config.toml
n_layer = 12
d_model = 192
n_experts = 24
experts_per_token = 6
d_shared_expert = 64
routed_scale = 2.0
init_std_router = 0.0321
lr_router = 0.000836
norm = "layernorm"
beta1 = 0.95
beta2 = 0.98
Below are experts of layer 9 (counted from 0) of a mixture-of-experts language model. Rows are named router (the router's row for the expert), gate (a neuron's input weights, with its number), up (a neuron's input weights, with its number) and show model dimensions 0-191. Each number is 500 + 40 x the weight over its row's rms, rounded and kept within 0 to 999. Numbers have three digits each.
Before each expert's rows: a language model's description of what the expert responds to. This comes from a sample of Wikipedia text that the model never trained on.

# expert 21
It responds to: Given names, pronouns. He, She and first names or their first pieces, in cast lists, tables and name lists, such as Heidi, John, Mary.
router:457509484495477556496452542572549537430534476536534497488539488487495455435400452519544510425430492461523467563541508398542501596474479552573511434486560482519527571499578563458497531495510584519522579502493546457423548520492477503502500495518494523548497503564513471468557457530526549527468470482450451513506446521580484509533410463517538506550530537550537557428479541489526460494537460525505499479542461500457457515481501455489461481541506451561522464530455464504515493583495489496547489514473509490503532446465467511484559539489422508511527465484488420564512493501445525428
gate1:508437503486576552467467553504497416441511490449541530495456500505480500517519515528533487503395527527477523447505510529490489558466508538470455479511468493465540457474556586516485447547456509536483451475494481540506466479550424405501497491558500474461493491513459530538526507452518470529541408471538464536498508562553582562523477505523557552513474552485472485478441495520547521518550522482503530527505499487561413575477437443544557441539498518495511486536591435478506504550484491587482538525539445405452540531501526500469526493435476497512440475546527461496453422462539394495
up1:563516584458556469469519525526569475531536498500484480503482504548452479461488423478424488413416523512490500468491534509554562507473510496493533531498520511514551468426503554533546474547543509573443444419508515481477570496515492485549499563429469515521552502471515522521506534549475419578439474546552502492493474511584523505486426451526516490501499473543437452411420520486531519451464530514467563497487494438508431460520462516516510504538498464443546468514538564512463500487526505561513500437579469466512463558475495503506491462466523503463432433558536489450408429509558493517
gate2:538506489467476518513436525503462496515526508450515460607506478449582492543571500505482514585428520501485517520469569443494519509547507460508523457493512517491531478486444489511545408425601471496493454569500482437460538511516485502502481498437502534482559461497530537450550556459472528478541492379577478422441537473443528483510548499468434527572502517446504504503508475486505518575534514496545571489496524477493538416561528462550466563477527500451470527485505485401460575500484525515492474512542487569533480519502524509480496534491469517472519452458504493350493505530522510522
up2:464473499581511523484522474449474505474462506419413550464477501535458545446506523531527439466516477505525487492541446502474518495410516444523487512515564523478500552462503485463514504514502621478473590440496493518517455470495463425473572488551483523451453529486473573555465471484468489520473504495425498512524478528560502532576499500470542482445492481602521531604518499557523551465477508491497543461481496500494482565445518530439507504539441438485469433473454505520497460504497571489493503438513491478431531419567443527570489455600543468528437545523502512448490543548469538476
gate3:489493489560450438470473477507509521580511525470406404512512483515535491495499532520536463524511456522413592460504547522534463504513522453541491536516474462548535451544503455559536480482508381497506473592488518492474504533523473472461516476509499460530494576529482526471598543507532512513516483464473524457467489482430497496535472463569455520473567505448465527459511503520428531524515510547495545511476479434547579400517526466562565558502508501523555485469580535477474430439525493582439514520509472521462473514540515524414436549505533514546523427516479515457530519538578474492
up3:514529432509476425484486469514531502476541479497537460492433457469443524552443526523484438477518490533449502520507486506527492535476563550524442543526482532531570379467466512494530512587458435449503461524560461511448535493553489471550502492560471385524505536453515524504518481468570524508426449567477511497524481531521554549435455403554466458476523520524441515439509593474424494565519503497463498535504530454554552447471486503430473505475501528479487522568521478507480514551494458521473497523545491447529471480447498474449526505438532585553574483556501523527525470523574469517
gate4:412453468431487522513589447485578546476474500503501546510515566553491525467557567521460448535498514525482514548413459506491532531474475506474425512522482532601504488515431525545439422478500580502485517496519533529482493515526578525518563530502477488495499534489519536491499553479501528458540457496493418473546493454506498459515496472499530535540511480630407538440558542480427563505490440531482566441457575457506438545481499539488497440510529456486491540535514452517502474510509485470564458521428473485413501447517506474477508488569484503487525494476520525492480607511478554527
up4:472576584531556490502475539416435532477506518527496474542514451463460486470504486466440500515498531429490491488550535515447548505522547511476550454535481497442453569553519463504530574499451426500541528484463463469420522552547436523468496423485599494457486524483513450493506409523470540485493452491528523566428610485522487519502526447509506489467489501436553484498497439500490516460551479526517456484595473562514535438537432460480499535560514494579544461509505498458440512487549521497421477470528496580509467591428551479498488528503479472508444549458486498543530488512487506541
gate5:459511469567462506482485532507411546582518461497506524423468478575515462451518536501510549524480540440546535515498494509497497485491512452478442528462540545516544552444506498537505537446502476431569558549514484450565506494526508595471549495477525540489480576464454469499550513497495467452542512366494566548480489484425498465514451520475550553551534571477590472523496450539451478434448561543473489515505520433434433501510528512536555546492486487559497506495519519499503501474469478507439445509412457462482461491533535516426526533404541494466502529512520521530493571529519501446
up5:497553549560572503401500457454478519518525510533528480480550551495415513528567565553497515448517496554507547565572572503444493472496470443512534528465484538437538559494490465489526494511521532470545579595463470506480432486525412518487542499510506509445519459456524413557552489519495517463535506453491520495416571506502508531526594474515500485454502487448511467504443491506457533404473543475412543512527473390560498521500523519570543482454443480463470477482557490516477488487511493535439476469514462457517537496557550512515536511504486483478516539505517456511485438523542442424

# expert 17
It responds to: Non-English name syllables. Pieces inside South Asian, Arabic and other foreign names or taxonomic terms, such as Priyanka, Polyphaga, Khayal.
router:563472479429539538438467529584512530413469463525534555488477440491542485492445476510473520484498530464523445537461567506530399539541518570536542452613463500479461449503544565526510530470480501446520518498555482490471556466515479467503474501593498517510542464480474562435549500564484509544497422538509466471556426505538527539508481446463470579466503513443500534432441557529501458541529526458519525480492464508495575492450537538506520426532445482498500547487481438471423483502431536571487519515475522521533470532415498510473523518494480546556567558507494508494479522507519449435
gate1:455490568543489512448487489461473512522523474523488402558480478535512459455459526509537505537511494585457487466527488488523446420518542516570481507510500441494570500485522471578534527475486561535550513590433489532503511538493496465467527498465535462512531505471466509470568512427555540525594502470464518443445486487443511424540438455466504558561545420510461552533492461491522543461482531565524555470471363481541527500508501483475465501489526492515519484462508492509521455472486581496406546449411455471455455549519487498493509542529511443431474437533483477479493520584525506465
up1:509523481521431410553615576517544462481550582528501502555495510453499558540439482457477465591450487432514514521513510492538469517530508505520528466538527498474581483526475469444521526535495460479510496512493499521533504449446539492495487509466538558460588481498411499503481512452539498556460536495540594478389489475480475504472520492545464553537481496538549464589474498461483424490550489524552437477530430508466518469503499499473525517512510517531571485423539530470519437474498510544428514488512540518481482476519438418523518432519535497555541410518517525496457527552425529454
gate2:497513491502507502520507490495377514470458438495531543453466486490557488466513559480482536456522545445470510465513529564583492434552532498523475484518529519476483504500511553542503497561500442454577485522549479456442500595485561523407439493473475430482508459436485499471539496465547490466506443513503532495539479455424549490484503487519441532429558457543463509494571537537494496482535430577494505519514457471507530547484536496557405489490568578538503525477481511534514516483554502485440523477555466473563452494401483483456510553457502565452436445559480532540467565526548475543
up2:447498472538511513526536478476458519411500476547485497564465427505548615481516540487455529417511526526523541450607564544602536493483497519509492510476471526519466511561625568510543472513467497522461464484500519511418446498486548485446502488466522501533486458417486474504539534515505580519477488463430559453493498482471513481519522479442543535536475463525569473481537530513481553439507472474527489477458483520470557468485499486531477491491584513462545493408529510509535446511566529528457571464492495463488427462431423487510518509574514532570494490467432492470508447505459492444
gate3:573478481449491515539555555499440523481475472502545530519550474477570480436548511471490489510552508513558457549436468464543540494541512420475535482458449505467437447388518462522514466517432529505532468437591526479511535511436496439532466489515454414504520475472550544488455482455563544538559493539524423493506515482435438493536486519464458504429552469469463581553490439495463497520564508459457527525499524468487535512521449544462559517429484551466458505532526468555469551528489538540543517573528511493489511548480514546540501536464470496483532476525404542538563469545527553547
up3:546516525528494467503428485472551547468535462510414507470529526496400539486455528503533526479546476464448530451448565500477518456532480554452500492438478505478560500523633528446435424499519444529527497464507495472466461486547505532540548523446514511470495453546533443450483496458432527473483593494508583528411522458525527568498561523556500501500502585561431495541532514490448517462491468444562502521496530529522493529535541509515453441556449504487520517474522428457548493516451461518447406485512489506534539459477535566536537522488448530492446465484478514504559555537482567496
gate4:501362517553474503521439571535529559504479539558538515498519431474535457571460563569562474489521485554481467480559469483599526482479526505499409475463562538493442487518574464466478484426511506528453550517419460510515523501552496538474481466514502572519479509515487515482460456463542466562556482498510470505450489481479525567545489570514458524551514527508561482490480471540479521528511497522510414484521496514524408439520435484514545562477449459509486430500547497457432481476506460549512486522483522514501504429573464559480490489450479459517527482512507503415442452517537525414
up4:531509448515483483452507456488480452450543466489466468428504503492493525544535526556488511562503506450433513465567502538471522528506503531519574477487458500526460468483523487539447483618536578503538598565452542472484447529507521523474475480468574529463517542489511492510530510492555515432515500494492485490467475532529463572516525503516546504516482569467542509574545515539468449528560508454421427547531400423494519484547470456534507572472554502447440539469527462514548485420494516432471472478482457529454503418474549461574541458466471529548456557445509559537529550522433511482
gate5:516391527493506501547514476546445497549486558563500466500483556468481543486460473492483497436543462470439453473522421487461487516431470523503416394517439517615484519587493451502459566481486537465459453481495551425486462492499471461540579445570480503541538462450541515544532514520539474556496498491504412481485506532432523514479475556519566511569521564560527495454432485484535482516503560499456554490496517457508443541500529507492508487485482425499499526498517475508555510429494518481494428539518510491454519498500501463523582565559530432547462457555545510535508464449495456499
up5:604484532568559468527504489505466507438462472527483495505475491572498524518497493505534494493533415452530427431568463489530509488447486513509561471493504494555467526491538471431438617563506507520515553501543452478467481476553503548476542458478490535523500474519501499500500449422513557450567441493501464558440404484472543504483574553465579496574508522507552529472522558472548467463488425481459450528485446478496477432507482506495543422483443443553488525527543485535451505494505508456530509511483452512544590489478438476484566560602508465508523494511480510515526475423541472485

# expert 16
It responds to: Vowels in foreign names. Single vowels and short syllables inside non-English proper names and transliterations, e.g. "Qi-Ji", "As-i-atic", "Srisu-wan", "An-kachamayam".
router:485500497533509507438453525584521562462534550447478561474502532463541491522522456536491555464500519404486435495463559465559492513488477561530500451495472447557465538442532473455532512571553543514481526466520456453484481541513476507487468519610546508511469535565488556507559440589517500539565466561463472475546457486503455511539472510506423560508559535525504600480498528481522479545540476465487489479508446468450509498488508535484516480494451411505521519539443449486476504572449508491468460498452536524478527484415535427544578500550416540555533501463531443452510454487512569491
gate1:489521505452529543480487497485556455474533521496523471517485460461496500505509544552570498465422477535491561449525472440501499475544526563480518516465496486478508434451550522513448504513412507559581446571540473498427612480458505561492495505500498521545547433522491520497521475505524499483456539550470562580421503494465498541484457470510514440490481478450471441493468506484560578472529529527547433535376505490537398483515394439491575531532518478479498500475545517461431482513450456515529539521514469443554515481532504548450549544460513523448540431487494532498509502532451488430
up1:502534581509487459472567524444525567447451490486429536483553530513497521473434456519552527408555542538518442465489572544494533499564499526474470520536455527471562530552496507494482530493492583488474499446477534463484531491486465482507528498491541509504551456574448509552464484418495522486459585490515540529560436496556515464438531482512566547517462466534433472527495506469560514477541458392488482491527449529530475519531490445504430451464578471536521553512480448535578469497441485522546504423486521452466483381476445520476516503509475488529482488448461556494453474510568458482
gate2:427488457485477498459514517468491484405526467497430468453482490503445548538506535490513490579552532567474509442584519552494535488538497484538521507429535555481485494579477535461576567476527500446553481539497484510503529484437465529518469486517522593442446475475456534575515529500514471525491465537478556492429543496513532488498555562547523461541508496514497467509480482504556475496509491444496517500515492463583478466501467437528536537509545525530438543502539546485563560439424478521480547473448440521484480541524535529494498470479442415419454496569512545508531567558468434381
up2:553487478521561497499446515495468546567485450551514514450462488451532534493493432490519427472484469488513512609408497528550534506529510530437444507434476459462526519518546470474442467505482545463511465471526508575492508481529559542485516486519554474515500537539496475479423532517536423500427499581505507498538457542470521505454550564542511553476420491479541534494454432460480428485512462425494537515530604561438541523495537523448466483505445541529487476519516472477551453490479509442499585498552546505491539471415506482562425464592481524469528467549436509510463455450488518509
gate3:540523456426521475498424532464521508501508472492526508549561486541540459533477500495477542542487487436500490556429503549469468519536456485564531513533490463543481503459476536566498496502517520515465497510564501485556509486528557500523456525511488529481402541465528524445485481524519538551469460556424493455527408519500485552481462467480426538492580525473448501448484530443497522488517500557535528479578485464454527496499614580493434535473423561480420511513537522487441480511503539470539404549491543602473500548439487433465461535443495491509521510480553455597432533521485489527
up3:548528477454498550544544513467453472438496511486482470524491541489495577521397466535535468453455469467493498513450471533509548524455410440523509455565582495519519468481481464505564482537491474450543529458517472476512555444531448431558511583484457507476505560537532511520519570483507456472487523445516476445494457549480516547461495539522539577514515493508420501471508539550462473592473504511479538448553478514501558488383568418464529518492460449518468453405565486543506549500507562475478536491533560601453506480487529490483508438485474487482569482538476485483444535542498515494
gate4:518559475438483506552504439593544469513477489558478543431519556558532524570531511551532534498467522473514507536509543461503509409542422530520482573558433449563477532553488545554502492490461489572569509460469477498516450551472500476450457517569429611500483516539502526514529515489494495465457556565483519475485472499467518486525451551559567467471506483512407473479473478491425519516451479455465474514432486493489452551501443574515462526505444467480495488480499503516533438449447507470564509538451516472434492554541540484515500559458467537423489474533411506530510510435483460485
up4:439492570535451517508552507453469501415535565471497440531515453499443516475534399456500477512547494464494456508484477543452525559385570532526509532513573523489479490425492518478460514494516524477462526495530535475463517473478540560518600465398581436488535476471505452534486482524448542469531484428448504535460507468496458460485500449468515449489443487525523472530428469450559447536509466525564510513453495492521553437510518464532492546492559420560544462517531447534540593519537544569440494468527521451574499492513504493498498469540537502543480471456576509463510499532497470491
gate5:456521573576590565517493562509539580542509371455517520459494558473520491475485440472529462482475524466484512414518539547488433534478528495460403533537439471512492480525519490517531496487520512519486419495510463508482550454534525489567456424420517430509512531470481473534497487450497501581556468516502470487522501550533443483574524459428514459567545492551502472456450499539453473459430540545530480478535487452518463507517440460537501486476565418533540524486502493508478459553593496505449561467570505473496485495489441475516507470504512467553544552511483519453447533477535495539
up5:490532458438468431494499431501475440382474522522481524574509470508410517479586539543495517456471428588557497593550490496487586506545491518572560548481566542496461499447508560456475513490474493460497565527501520505481466515518510507486526511532501567514539462513550474477531566482492483445490483441533567514404451458518592447433497574563504508490475554505505452509449548467608483468517431486428470474473454556502499499463523471505486492471473537464478515516490535495520509460405548521505462494436461435489492446502502475508481494529496519455468461525504507532523477539491528510